Weights of a small mixture-of-experts language model, trained from scratch on English Wikipedia: 68.6M parameters, 7319 steps.
Below are experts of layer 7 (counted from 0) of a mixture-of-experts language model. Rows are named router (the router's row for the expert), gate (a neuron's input weights, with its number), up (a neuron's input weights, with its number), down (a neuron's output weights, with its number) and show model dimensions 0-159. Each number is 500 + 50 x the weight over its row's rms, rounded and kept within 0 to 999. Numbers have three digits each.
After each expert's rows: a language model's description of what the expert responds to. This comes from a sample of Wikipedia text that the model never trained on.

# expert 17
router:477462479537555500574472539535567410586537551547590484454548439499512537487450386431486524464486547549495474457513458462485488530562541513487497489559531487531554524483493451550530482440579589560567486451482491469430437509450515455583464441564596530575482506524540277499474516468594509440467479497463520510472496459491490480528484531446521415515490473493454555467488415552592504531545488461603507542482454424479561589639537523555549460502564598472446507458516499572445500465448518
gate0:433533545420435483430500499579566488514535581471469494546473527472527429508457424508523422563547521542501516444519479505489511537497563567416500471572596489482469515469476505431461515466510434551500457424535556395417527517512539545487449544475512544499420510545491494590459480542519556389436410524535476416469434590499524506615510491588538437460580474588504522459440511475495555474512385420507551458490379550494548635578486510502483495584507530451425541533562535558539477511505557
up0:434418434459524477542450510515477545478609466542517508484477507531446520483506519497504478515509481452531548594431540568547512530613536487500504571510448531511566485480544474480543501522554506424477561619406437587474497522628492486482501508533458440496518550457470393436552522504443544584597558466542585568466482503525415466421481472564558589473504479427501539531460573387445495445581533531493480488500594474437522561525481519544563568482541453595474567432416509609515454451506501
down0:490518517634463538508530542462592482447459527500445524491538598497455596503551523534520485497416558560455483557436508466494591550481499556469438518544488475523433382495513434506438441500455535516552517504553497372422529523464491558593482490514521499465553542506427550496403524435537526546425438365596463463487402463516522539519553514445573485551483551490480497543467524472450582551518591477642529434430495482539545465460495526511552454483466484428472410475518451493475609489485519
Description: Given names or their opening pieces in lists and tables of people, such as Bob, Mike, Mar(ino), Jos(h), D(ave).

# expert 23
router:504524577553526503636465497495470483563576609543538504508477618516485460563486525488510541470484591570520491478471533513562499466609595473544543559563630464499533542559342542457553468415498518503558493461520501474479483518543446593613527473525441445530545433488466458521497554478468483452460503491519580488501428441543507459460510483457461425507573495452504494512518454483484525447546413445624543589456496446495487506545523522524515468522466641522553559500553511596439552520507495
gate0:505517454510389425601566476450547548476442487485504525428466534429422505483456539444421462521512390487505445554475561491474486524511465367528468461492555463525479519460504486488520481547488482402561452493474617542486442417506553525495487518478536511409440460455483542508510532427520473446517554477537555507426471476493474499634486473586503448547520496544523493531568596479492485546484393426484498541616490553410489492404545597475541451642428528544454523561495472490490524392508510
up0:513540613496432488469495433494407490518541601549530529501499497617539570539515459536506499507512463575478399452511372475454514448464426411466432508463473457529550513506563406530632450457496616482469496518520391467528420500519415467550535413437447543492475531509471554481459591543458523492555453517543467599527514478468403580526555487486516541490460481486460490601420486502522589451507481469480536469432545407422465496454594507512550495481565533483549431445459514517494518539515511
down0:586530418530501521495529441471465513477510448521535471518599484518438484552480552598454451497526563574475452514517563511513518607467520505556537498480500489437539426499522485493457489533536528542525487437421511605379553574519604389588427502496556466484436527535505488499465468551494502536460553510529515408477558423506494464606381489485495452476577520504545577501567528465414485495637515436524441513504519526516433493479408562448473472524411527550540556453597446472514439608443513
Description: Plural suffixes closing nouns, such as s, es, ers, ities, ations, ments, as in political views, plantations, Selected Works.

# expert 19
router:569527509565543534576456513507496449525519563631558488497592536507478507541534502385524575509501587551568469488429516467542480467475517515565438532592463490566469481472502382567490527440513488465565544471463512504491398534543511551567524492484615528525529410518535406493521527535554464446442502336512527448523520484490454510502431566441474445533544543451443489467451409447510512469472519509575480499473506531504559539563528513474503393495533582477509539360587470510537441395452521
gate0:496587519525475413467618517525549505513480542493498458440543506487380462576501481534502587560529534543543610558494517428496481571458513523550489531561512522450477577498445476442576515510515501639524492544471528455534516564445506470462468551510486553351535397479517534530518473508445555476620523473461566492578567484492525401446548468430566499429429502523540461422528444472441511600460434509520502428519422538476601500500504623520480432477497452492557487559527550537434469476480486
up0:463528519492556507575364451507451540439519475486500505597477452545552492535440470471497426498467426485435426475515504590473465466519539525418597444412443467564491451549461495479460477424504476424450495424528520522392543525514465480511424471451537361556522530480543436505408539488546492454473554535519470579497471527454491544503525513499420481602559457541478516589513518583531547471528423495541568547494528524441403610568493467542488594564537548505408507500467443462522554390546481
down0:471537505605384473637566433551515476537442580571537457511500447431479497486485460476607545535490578477525557576459530401488501584481505450489545419576519442403553528577532492510518523503411521572503529453518444483424579540435502458416424510544511491442570495517438467435511464461488589495560494559467511474440516504538456561469406522523560528535456561376468549469521522472505536461445515489491527533548465493527539406543446582580551499557455432470469505541446454524486486530422462
Description: Pipe characters between cells of sports standings and results tables, also semicolons and colons in lists, and against/defeated.

# expert 50
router:533504452558582507554448472483501464565531499539521467412631545482517510559521413460494579485555580511523544505495529490558531433540557505508485548490505456470555573564460507514511531348519581471486465456399457416420493463513449556527580441577487591565479524469420400479439479464502420484505467498437511522488431523591502522481494580470488397488567452488465469607478429465525513505509435513526470505398487567527509527510514530457486464527541612446482463387437528570518522451512594
gate4:507421513569532421464519428483501457566528478591603576472549454428590426558591500443466525469385505541486533485483513378508533498478510511528452523553412527468465553513513455612504490534488476491546516489565448456495465584502517517540584488552480537481462562505603389516563494464405480507438467507451447474397552476474494500498418597491422511460437511517442524524531421471447590492535577574557596507496523505542509552568515487491570469469452533511441446437481490496522517603468419
up4:408490471472485428397543457544541493529546516504481535528568473484580467607492563518516485560446429495488478507541477506490539385493477489503495528460473490481424567434450498491478574513444509418546561531494470504551549462532584409457437484573477568570484583475493382537471598437426497468519595525499445536459558467580492567553559508511588461395443598474493508498594526549519473474558456449601517412558513427538562506481563466500498502538556576500505537443478455560535487559490399
down4:516493648577544516525514459534542549449579480494439416564529491566592539502455602461483551505529458559540455406500410479480583521511420447559502552481416438503545462554504396623415477548506524490497408486456432476500501536498465482442437537531459500404485442522514503578542499489510536596427398530500577471443479434541584486486536523488550503548438552485534468479539538568562522442466491593519418538577539510414511499529587503478465483542514473556512558490460431521456550547506516
Description: Inner syllables and accented letters in Spanish, Japanese and other foreign personal and place names, such as ñ in Bolaño, ag in Yagi.

# expert 45
router:610498540604508502559410480500506471562552615570527556506503534412418559558558471479522585570543531529454481535502440570510522476612548546492471502527549493489505530554424458459572486464516507529528458394474495453459459535522507483593519419446503471496508542519425470514410559418495491429455505430477511577453476481510494428523527520467504379531543478531519546535497390505464453519531493503463547484431387447490593474531526499451475455539527504596579460452622467584494546500440577
gate0:553466484536495473459439627504544430549453520496437577474553503442447415482527489417577457529612521536554572484503551567533434498469595548527458461548466552474408586556482516527573546484478500546492598474520557498436459545522562477522550522524541461543556548517434509594544472496494548510578558520531502505549518563617543528474477508587570555505465445568446536551501451511396581469450574487426571567513490465511558499475512489444482532563417514533631424499469554517448503438520462
up0:461600492482430571498490521521470470529421493528539456468549504465458459583489542482533495496492515540480570520501514558534490513571578551546484505538658426451479531489522467487534511469506502500510458548493588483403573504598529461556437501507488493428486524475432497495511438539402528501506523433510507558559515442647435543541570370556557485494479486418485569508406517559522441462564415549439524524551518543503435493504573565528480576425442577471596427544539496567491593464473581
down0:532443519467561445401600496478472461487446490453501484443527553507438558540465531463510483470542442531533563452471481552436473475451483572556538533520429482514411511447512422487492573549515515502510562521567478463530520495523569444564391533504525487554640514547573580533461500555491512517532535350570517467585468465511414585603535487509498512463469474545490607370541468582477509501559484467458420539482566526574462469510559515523480497561470554540499443546532491372584477510574468
Description: Middle root pieces of Latinate words after prefixes like con, pro, ex, e.g. Excellence, constitute, contribute, possible.

# expert 18
router:497492475555556450600437579559518431541433533540542578460525553395446452385571480452508614575532590477549438441502456448591446524534546497511546573538541497542551491551393484539520478471471459521621495462435501423526458449536450501516505507523533505455450499488507431500534508456476460468486491450503470495507459485582516469410509556452369491575518477509491462537567440504492467527565542429541557599497485525498566497520624527559576478483449545572555487525490433545543439424443516
gate0:419604508446493590514592419489505450504492582449553519591544606533485408460468621393547494433402551472524502504560513456516472485451504421496486552483463581573440546453516597439486540487559446521535540532530521416564499537495554481517459471472638553502476488515520503501580554428485475538483430504563461508474547457515429461587441467508521480528499493447490502432527482503551544485529491452447492451485552516348549436495466450447456517542594579527470487532437490512570490563465510
up0:464641468503483558549407485425523566498545495530547551485441366490503455584596494555514498455572453490390503545545543469530544530565393545499509523480508443438550492528519543612452416466564485559477620500564491532537453521521527411478417512489433416455528520511458490549498483527472529396539524436507525590525496515490585537490543547402546469500466467522528473578458514586554439416519494455449455484452514500479551548502518431436484522471516463428436479478498526522495454584407465
down0:539447544452481346517506537447410498451514485447485478476560492476459530486490513572482562495446422567365484485468486553507526546452423532602506489548619570529512489545489521454512528572450565464511485458472466530527517458442486480657480581514557596542480544506467500489589456464482442507570487581445378503540483492498431504396379518641499498528489504498544525471572441528484573505466502551547555530505527471490436448563533487495560467554421553559497538502535522566490509472480532
Description: Number words and quantifiers after the, a, his or of, such as two, first, many, several, other.

# expert 41
router:509514523513493460547449525528583412499486558589642537434492536449513490497446424467470511508528511497580494463491478517496559465507545500600444495596534475543530493472358478498567488477481603509510473392425450507467442440571563561473474514523518537568546458503413417541470515536495452475463464423515477500478483510492504551499479490424559410563572518427442408591581426519484505533526410528504522540539455466543512541561598593537501466592460470516564466355504490541459533476472503
gate4:470457599574455507520551424483508455538429475440507580453505415553509517462534580491468562519604509533520506546431490494485419499446562578461501607592578536482564516554426535468505472443487507448488507422460500582568540447482518512445479465428408571539455525527432522500546473501480491523467560473475538455517463525567491447575574559500445496442597461490408630521495424472523568417558499445479601445530539513530444431501514503446477508433614485545468473500537502478578518462576430
up4:589401455553495535571475556461505528530475535613535514494460567448582520513524549521437528438423475359557497451542479574527536479546496533424543468380448553499454452474490484580494531483446444444539477496428532458440540569482499617529554546503520464431505383509470478457490489480467441364437480504539519523508572496465587518452454461490526450504474579579608499521557489511447464441510523448499483525451536503516403544480503491492570514551400466476530570545503440488436540497401560
down4:507480537425529455617482454420522448511381590537576505539462510476563453433537503554483492456440505368529520462469470605554492483467430489553539480511414473448501450609537474502531552452445516471485460541433550418525485477562373569529546533412461480443451448507521532474472467538434489481525503526539575465560489504433455492404489461549517521496444592501546513533444496483547543528522442443515555609494491464491474416541483438437517528475506374467473486530551370535507480508529588
Description: Prepositions like in, of, by, from, during, at following a noun or participle in prose, as in organ of, portrayed by.

# expert 21
router:559552497584456473521500474486613480495486534557545516476493576506473645573532468463477474559482564382523421518453475444499529509561549557530496447578589405492504443562513463503469475369416565559503484389418456473505494468501521519527532444457560554501552459532497470452495492451551409467428453449542579494557417462544543420533478512397480433484509521490480490479510433541479450556538513482488491507447356415524505459490587539493518426471556552477466447416508449538466496532491566
gate0:485489426499536505401472535511474487522534513521621595484425467494542479473486544474537477456480517382531473537567479407460555525417483529553511541456537517459486501542472449489546470501529531578522463513499572518595601547470562562536480431611543508484498474464483614419540512428576525566569424418516486541424503427457529400622580479505556535464557488435503513488437486514440534574497504550563524564424446572506483472549415586503525538542407536535482500457555452477469530523416505
up0:613590533528460523542536488476486473488517466426526515402508566611518503465485526449570490505514491462529525534585525549517449487505468459496505559512560465487484477519398481559499421493427431617512584460475481516608516423467466534451548645492463512421464511473400512497442421553560530482544564519543470572538491482423495570599568559553472514509445449461463534582445582449461521502593494502496443532531530598527464462531531566538529544496415560523506474568604544447446512535524455
down0:402523385488624485479484538458531468465514493505529390549505502528478516544475534560446477523571510485493427482550446525558463401506589470560596518576525476474494474506444423409540535489467543497637480542488541592489514494518534497544476518488463451541460589616470561493460451522424529494523496480510445611614563478437443450494532440418563612502504536558462476476460491560519500434459505554511431521550500474489518552506551516525523566557439465457532502510386461423402528528444508
Description: Inner word pieces with c, qu, ab or isc after a capital or first letter, as in Massachusetts, Franciscan, Hercules.

# expert 24
router:527493498588505483480491528479504430545440582646577603425506482462458528487467452467519512586582527456430565514447492487575474543518500479507475559582656505507552528484449501545530474452539550481580455467436457532506483443488425484507436496581572546522484480492507517509477494489534475432437465423518511459441447484516498465463442540478424457562561488471462472500498463509567468461496464518575509520524343482529569564566556629512585459468546491515591538480538476548540534463365571
gate0:536410494502477498488538492527527524536449524493455469387514552437478542559498537452491486588533562482494570530458484502393388496480488581425488460583486497483506477440516503452563499495515496474571503521494487482466574506474432417531553483544475437541432425435468583520415472501502440449406391436539485462456498551568532522536492412480395571483539485484455548507547496450559373571557575521505544512480356502501567500448580568416462628518428490527472528462545568497504538482453528
up0:440538475470487495462550451486561386620496540503501501487518415498450476507468507457488512559555518378459486498464560467452499483522494597388539460540551494555418525482518493529520509434557520550479521564446455581531569572440488491418471493565537518594449516434471526533438491563496429581355472420555513435545507490487564530579435420463508566518589477487450573531433540475591439541503536512557550539572400496511572508470567562436448527486509517464464561436472570487485488516433513
down0:466445499476525543479577606493444494515547499389533438536542494604465478490330543661476462495477459473532469501508595601516490474493589501498509486482567463520544523473402441469473436456549495502501462452453533557535553629473575415557455494468455417522477499511464496440499464539614459530512502566500494482479448376410466466479429437513515492557473494448511458497566470434476509591529502493474442510520503583598447529482498557465538519441483510494526577540453488482465436477549495
Description: Job titles and their word endings in biographies, such as director, politician, footballer, adjunct professor, executive editor.

# expert 4
router:602492457573544559553428554501515456519564591593550483453575492519545488535546493332459505493465574555522454515433465494533498468478490515520450524569484418537475499478500410554496495443475488535556518485473469435434420517552517497591520499448573563543450384529554415512498507506591412507419587440503532446536513474508461527478430550464433456565576551480419524520453478507537529551458542532587490454439518478472501528534522544556489393517486567528556525379591540530516458454457544
gate0:549465485526525601441483519521480510532530566506457427563485613472438503524392499474513450510449624501446492514510469504515547486531608450547518374415525516461499479433512436480483483452459443583521479433467495568487571463481500555635515537466484532510446443578492494468458406500492468399461470492531502516517548529476485540587491437457505459511528479539481484500451536524378472548450616530539482459509518453436522526570397570534543448454471481574461409442525497533511422575481369
up0:520536467516554526495522538607457509459553492567552512575473514479489542547489553463578607493493610487457542544445428467499567489517541508565559431445384579474580457449492451455500551518501490546475440496545508605556485560541505549483543508561584392463514429472492563408478497424507472416485491462387490494465601515515432578523556520488602463572516528493490486489470482495462455366503524544518431484509503474527542525570444488498487450493472542497411452577527429479559403486402445
down0:489501570571426495396525485488465477495416385513541515532491502532544612586500545513431523539532408457444461513516422536528450556504494557554491455542507510394481551503549507507498504516552453511497491521503488475458575546493460475444537619617564495450508542460526487495435464550513460468429498474444472562500550482553509507511456558468588516541479424503518508442521541466511556536499437398409516355463512518532546390463609462544387469528487482404424592586485437489471506551535509
Description: Pipe characters between cells in wiki tables of sports results, rosters and statistics, plus semicolons, dashes and list bullets separating entries.

# expert 62
router:581523530570521455484443553563480482568471592530582498464469563453521525523574449467464519452500501432429448385477562528471458475519516491529497592531553461505510571591348492569529471412467572513534496352547503438500392504521396550523559473533568591508541525557427499566518492520482449507489521488542516457574420505503525466462500513504467434530576464485472539547538500458509448437496473484535474510528349488476594559477522525539563457593554539485516446449535516529508573471520429
gate0:539498477519558500511533558500532469440467550468497504487536504453505641491473477421519528497470493418453501417523592570621533501539531628445493506591511486508525583549537497523516468573461504559494544539615439478500437471543505475520532596487431562541550490518470511549443507470497518504546469496576468526414362389485523466577475488519518465503436538428509354506478457497460536485435529566429525526515494541425465544465489517464396455570447488537624448536512413544475561527555481
up0:561490503467572492534486525502592593514477459471572402541479541524451528479457461583447425472469414443607448516531521500516541479471523573412581513560591492523499610529522473485466495545446552455550554490433465483538497439568487568500533536422544598603491537481556508503459577463568520512556474545596508616507436412510461503564545517541575403529514526458431503464532552486538573520517448591493462537545465609487509509495526444499491516560565501503548422516577443582471506416487534
down0:533493529443496450380482513502427492415528502497459431569498444490500525553479571605524553478441547577513518456523506479450485503476513603512536448462543455407516579517438577424483511527384560583447547451534498525518487573453480552453551531486527508519444519460547484526461601571502541654489482450547433568499539446581572553666438435520537497545542481484473519544428513554515481575517463488515596432550450517529479549488508563513513449553444499486516489449537551460527554559444558
Description: Common nouns and word pieces such as television, film, story, radio, water, red, and fragments like chamber, weekly, grammar.

# expert 35
router:639501525580514486522471493503504491514551530537522476424578474471391513579511467511380523559431535502553480466501441469515446466506499471611496575589579495566512466504475486504592467427566513502572481479406531375431483508478487539531522468502514515516521403467548436491500573485559392440372547505521522544498370475508434481498466616469428418519490509539419529476507454490444462437483496518497491543519494444499532471578532514568511468486479513550441476390574404531482504487561526
gate4:439502449503496477500511547503551404474480487528583507601582571391488530418459426483456409418496404520433398567467534437429543525560534569473536480534536555483507539564475438519503549491571560459531501541484479513529592501529488514505445554529497408549557554484445498535495501445551427534587606475456395504457513465512459523575483497486504521528509463399458518562488520443568559418443491517571465509536477413517469585463404448631485458534422461541516473535520434507488425490494527
up4:501455509492460587453504447452512444452519497462423493364501564524569493524495545374520446460459605474477440511428531574597470493577488418510512472502512473508411485523432498533549524546516528506520526541478523490478591503495531568602520527463501612594507484493497439474504517490542471552567559469432470505496473498529522597557443446456418524502542458446543479566558505388587598532507394370490525461489549511501448537523442495512500551583470496472497550604433614539453513500513508
down4:476471527594476480502480449516565507471447389535471439494448550532582489560530536407498532569542529520535536496496539502491445624563496460452526462539479433558480628446464434437488619479559510567530503520439437493521534413469502440488538604432427438457361483544554472424441513486406522559467496481494403465561510545521483444472475416506547486524548474511455463547504517438496512457555463502511537455429493494529514431511501434459482499600466537526418561636480531523493522424442455
Description: Colons, pipes, slashes and semicolons ending labels in infoboxes, lists and tables, as in Genre:, Length:, Matches played:, Points /.

# expert 60
router:509435499629513413556506551548472463556432559607535515490559495529465523603510438483453618484522540482485492462414472545485408423570551479526540598491562488529549555507402518439494427465533543457613493508537519497462421507506455508609559469471537571505545479477458459523517561499548491432478438504523586477456451462477503451412497494507453477588498543447470497541598498477498481452522489493582502607524393509470499569553519588464621432547511519500539512490562403529498477510458476
gate0:455428522492517533488438474475530517431457510536559525477547485521586421449427529483491549611553483503508468512541470435487534472448491504464438458503510431548472436429426476564537468447421482577434465612556543471403391513479425501471456472378491526549558525567538493518536570503501605533500501532486580504487482556481566479495518490512530468535467497492532541498380476484491476617587554557543462453451397445482468519448497495443540525550564612470422579434465440548620515543491551
up0:479469498392503551440496433441540464411478597518448529387459617513436445541619489540578482454546458495520464475546553493476534491502424420491588460531527495570347541468560524637554419537503458583466570531458494465561548407509488497514470483472517654489480473542554494541503487450507559550557480477466525503505448413440550541448498541564441503530502489582551445578484508519484474532559548501461444485533469440469480456522520503500450461536578536478547464484504453563451537488480554
down0:505547452477547531496499509460523416541417554410547486565493476505513476552453491532578528603409445417501503419466487556381529458395504462472469465462427562461531529542432503459498421464522499432512608518506471484425430533549423507544536486446549538535531523529369510479426546494523427505556517517468530493473488494518532516451461464474528521511491464462572596529538584441477502489432401529464512418536588532403472409505483427515393545539543582486565590445479466522516431541459447
Description: Nouns in sports and music articles, such as season, career, team, football, players, band, and headers like Regular season.

# expert 36
router:510523536500532520471359495535583465499535537549564594407499541450496516538511453459509540494500528576513418502459504479475508509544579540565466521574476525545545486509460523535467540379529512473501472392516433485506465412507457542529514480553482457568544512475519404561398449474550506399442480419497544475528423423485510510423425563464554482494656548495509477421437491533514529517505506504573444602400551497527570524534495458406539514496591529460476459475499400497470548440462603
gate0:466550463491405490544541507448457412444515441463599488413498617543605495521526524618506544637565547497537463498534496505531487501505524495502495449443590456537402501494471444501568505487466505455559537510505582458509496473466468471584572565547564468474436524499496407540531546487456481456524392505570453450443494506576444441473468512611515465467540616591466519473522478528534454426513493546495438477478463464504470518554416490521523522482505592460506564414654537461530460470475494
up0:421410504476539451534476523461462545509473478484469493478473493542566474600532497551486482541458487528555505442519527436507489526450483477571458470459640543552445645463502513500489485532486492506565559567439549439555530447459538504519515548545430398385438540424481494537508478491446384465434440504561546504512576466507542521466425460464467479533635527496549483519442546518551503429456592483431549570509451452437517457428548488525531542414481544460425562542532601446552396524441538
down0:486460487492532515453535509521482517527497410455506485556505433510547605524482419493480553494470536454567508553535594586511580501476535630511596498532461481497521556417420508524472618548463387490420519585488529594502547589484571422451437528538514476543510478422469418513511510443436555548522506469542556459557559551458508483486400431467523458532525462500593508518352478531510526437382577411499509466507559490525513461554476499501491609465462456513501480544452511471517496524540595
Description: Pieces of proper names and titles in lists and tables, such as Old West, Main Exchange, and species or author entries.

# expert 34
router:554497430599510534499499509498546504476479564514558535451487532478496502571468466488498502586460555498546480486470530517478469460489558514475526493550530467446480545474387493530585459387443567540547456457449429519526503384427412461551528476566606539482502477545454459573511555525551449467433473506526545588453472506520453505401404527445496405534563535502482459533552532489522562530471466409555433543453292476506490585496538567547513432493481525502499509447581472574529487416445578
gate0:513530569495496485497481456509530454451552495505437533493533591499487433418569643510504517564518523505465474558555396490460526578611531394466485493484504486417415490520553606531483471501469496476591487525578418521571476448576485578489487501522583459548538437476584476412495497488570480550503534586395447509453566571645535505517563455571548467457574488546487477532526458461437505435530486457466509522452455507496518416563570534521508548517523541578475501556464531431432441466466560
up0:550456572476514540510534489550444552592469492480503530448487460543572533537560395412574514567434517508565524578538460506430456363590530470458537535455445484473495482481439469516483497456442522451580540566521559388513363515478566434624509552453391399514399542485513532456502525501480480478464431499567555502502440510454514470542528503503579609451553545483497481550481506530505576456470526559451499486453539493553578530496508475560548548440610433463462486446492464495526456562509484
down0:508415501551515515394557460472432463570499503475496460523510478521542526627499452459460519554391569480535550480573481477550481525497507497432438475514403510485522506558511504511427495464533490525483501440508606398453578454442477514461500515411518515514419382477544451456563435435525444503401489479429537471509438453434509498553485396518528521410565483388469545500481528517523480532500553490469518417508575423478443529521546464442447638481519541491424391513546554491580505534598518
Description: Completions of common concrete nouns for places, institutions and objects, such as platform, school, system, album, railway, program.

# expert 28
router:509525558548518452522518515456498487490467550586562562472463477478485513538555502455437446466532623479529443455472527470470504499524551429515540574428649501456533497623415477568469499408466493503571495403461526484450448399534460508543516467433530462506517535512499491572490605502515501450500502519552603515493474502472434530418471509499405480561525504496454446594562490494518480501585469483560467615456437545490554530542553567493536431561476513536574468440604431587460470406411552
gate0:491437499497406551451562510515458416503470410437461575522509518518408448457527451455423546545455511429481584520528505522444551488450525484409503519545446539504537574529477515471521564483584557580535543584472495454559517538512502463447469563570565572443574382464425508514520559487507517458452534380504516431631460591429504509444429529483461502462521565448463500527512510405576520512483454507538572543467499593546541438471443527506446510553463560522561531572427529605501452512559471
up0:535491481516516597466516537387562557568510498518547467467560538483548442614452462504598514454552506546533532484407493471448439468412454483568522417537521489559549466506500497506509441526426504446509489551538502510524480525515467595491565493463498465586429589459544442563402417489523482534449423532523538519448559361537572542567454455452521509530493444424480410448475517587456409519510572544517437438454455429487439531492526532455606533540501501421521549401549493435555485514493542
down0:550491505653541527472522504424467506445514500466499476525476528513435545501525461536500446511442510589391452486459471559485469476446545525569585483442489517472495533473469526473578365450621468465472477568500551528448524471542573516641611492496537442531491539473483471568530575469428504493490532573498523430424503480475404547484507447508467469530531473574512476535551486516420454460478507502513408447401532578532504539494497558440418403526501521577414505487505478457488350521418521
Description: Noun-forming word endings completing words, such as -ation, -ity, -ment, -ence, -ure, as in nature, increase, development.

# expert 43
router:504506562550510477459455540544477454556494645600564560462451460510511584544442454477384502521509559488527510448545519528443432495510485497500498559427540436467572561610456448588506426315483507493524524366459514496476473444464424510567536447406476541505553453534448509582482577483533495459479518505536544494565463429477452501428473551483455507499516522423464459574535482502566496531516501490622493551542428491551540546535511574475549489568503530526584455514570480540484485437445495
gate0:438442520435509472562435438492464443434489620481480463585528537460424520607458559481548495466535454412489560489621536530487588524488520427511467474430529470604558518528587453528413542473537490399476575448516500455458520583498462511526500522503545482584529513504474537422507540517582474513513498573484530442495528478475536594482525466472446546480459571547555460524523502540494507511492482547541534387549598517554545436456541419489551479460482567444466463428530586518355397491519462
up0:522491495594433562506630566526528563507504467466508539469457537465525484498509535566519514533467486562466560521453390523521499532617482503520553496545579544448447470482484538566492454538480513582569395432523491522473464505419518504523488440577471479414524455418501423594555503496385561551471569423488487572471470573502455418414487546517529512545590468552547425455563467516450494517582586490512478488491471580538538539560555585573382573545469433457457524474488500463498586496475538
down0:503452445570484506547503457465543384517590526394553458452536627545454591477432473475423555521450437589518519484522465470519385534466516520613441458488552554460549514483475463511546448555517633476449508456425432452488573438493529535590494518509464496536481493497552389438480481500543455480454529483504489487511536321471534505534573555503570413458537489456488567512500449500481607474449515486492484386545529500519440514497494495577409493550505465511507552564499439506491473490479462
Description: Nouns and noun endings naming activities or domains, such as music, art, education, health, irrigation, religion.

# expert 32
router:485497545587534449536469523487466422572504600597573531459555489546516506477534476479508577460501634480512433494478497491469455540574480535612543524566529368563540472531365451471512532435482563464529417462494490462530456495510513577590449490535494523503527501537433417550543504497620474481495524503467469446527492467477517435453436544486448506529548475397472497423512422456468522526462434460560560492436425489507470587595502580576514457496491606580528537452548498588545447476508514
gate0:402501561496375439473537538443577500494493460468470484476441533537555524419485580573429489415466584534532498487475433519524577435431523425495511426531598523507563520492486462499509427525510561540522534552435486465432444577427410540574450546565467495479462457438522486548586546514565420461478474491528469500414560434549439528484493568535566587496536443506536549504465474587577472536538562567533577476480473382565499479526456557470467424543455416453608499504462551499528475514473489
up0:463535410517490564534490477588506525535499515472565558465431523430473505480444443419475527544546405449492505459477553450522449442580471496539573466434402617522475484508578459457539534511475436500478529536430501548432546441543571460437429403557489529540506490466542481436492428453482542522563512528526528516559517521385557431541507554511406448513464538480437471422549600478388457537414527516482489567559532516489553509576494460477584461485545587427396480554536497612500538549507525
down0:550488446473408520476491533426476417541363484497480499565462530512445548589564480513490397503455494420575479589437523479523438511521481437500508403494569479489486561364532520473522387406682517503439468501459417575477549506487621529456493495501435480474453486529500590468452533491444458447450551456445474571471500438479521511564472502453554555620468507493457528459469498460455474484502489481499435451470531541628451455508453508478502491434545515503540514551517453494533455531462525
Description: Past-tense verbs and -ed/-ing endings in life narratives after he, she or was, such as graduated, won, grew, joined, announced.

# expert 2
router:504485517592537501569449480525449431531525566627591543482516515449434544514543466475370504541457538491478531532482455463549548544536569441536421498576627459537470564532450555537540497473519500440510435445438488410480489431542394529468507355541524441551527439513420502535501547462549513420391452483460574522504468498461470481465465497413584466509581437451442507574545475428468467499552532482469431550442428433595499472573538472572535497514464548468488483461510484488545471444497491
gate0:540511527546483577425498444487405564539555488485491535501531473422479485479448569434549471506565459430477538564450459498499517448522530469465480555486539473598445572482506510385538530451468513505489562420442555460413487602558482525541558461532492601565477469573470482454515493539454482472513493417501487455465515439543496498514564553488432438613579490466586491582492489483481491408497447498523555485576457493477639484426553560433612496427476479549380566508567499494576504569432542
up0:500507495512511515475517534484525439410465449464532471529467458485479593505565530521470479481538478430542448497448611558505550505572576614507503536500431497357549428511397533556468488435494464528521395467506428448517485521483504528493441567484580495546507504421514463509567589549507459459493456588485462490463492562567505531473401557569466638452487472473503481479536555507508485507581471489486455504612507407493528512485354416507457571472469485459557452581393525541502605520501482
down0:450470434419447576556494555500510421476474555516453447515469502472469459492461470514496488412446485549502433502589514581534535500457503492509506452541554573423572518491588455528491475517516540558462474410470452481511487430585476525490493519552556661433475517529544447551426444516441484519510446529506436546499506476502547498513452512485470535568508560482403442575479506574463467503480541507625602449525473512411532482496426468507385538387534513493505541357521511443528479621486606
Description: Hyphens, dashes, slashes and line breaks that join compound place names or begin list items, as in Minyip-Murtoa, head-to-head.

# expert 5
router:551515465582533445501533580470523468585458543641549584465514516507442489548454448405505481541505561472502561528439464448468503504524560459506511571506585454558611479478400442508581428442496505504545502499532400512507480510523387542508547545435476470468484467471467461543510518547462410489450548511547612479420450502514492498347466523479535520556516519454489497505471463506525477499547398476578540598480333501517526521582498491513543409507508483484557495405551506531442545449486534
gate0:538526478503555446469539468499490549492552489496503581505436543512472563469543551486506481522552473472565703535523594434573531566455527418502582553475533495501476522584519446500544503475507471442567439492412472573374435556480445440467437501529480501519490477567377518492555517590574455561552571536538493473466440478465507526462502507528537580528427487461567500564516519466479546474491502502537509537541585418526590583573587482506410468471540516421439484412565435492501535562518462
up0:488502460565494473468472538490462523443448471466598527418502510539595554516528424433548500544530484488501586436518463527527415412435566486484485523538490506427552540520449555464631471400454422550437479421466532458545491533591564514462432467444400472481524478437506605593491466452501458414556515490457528505463454518516591504488469487450435536533456436550412484513507490466469487516521500487442444465500439513628442500452545391532414491534406430502448415573487534547524536526460439
down0:464607467632492511527513451487480564473467563513483468420449478509459516536530491597492576411518530526498533494516534504517524477573571536582532548477541629462536502528587479518488549546487587458561424458513418629533549511377577459595513539508495549490484475463537387423508504500464438541502487471522399456576552511482447575511499546532407511548513511515568510470524475419405474581469506546466579422496524529525543445494508522528461434545485486446489480542476423539503407532410528
Description: Words in names of organizations, offices, awards and countries, such as University, Army, Party, Council, Service, President, Director.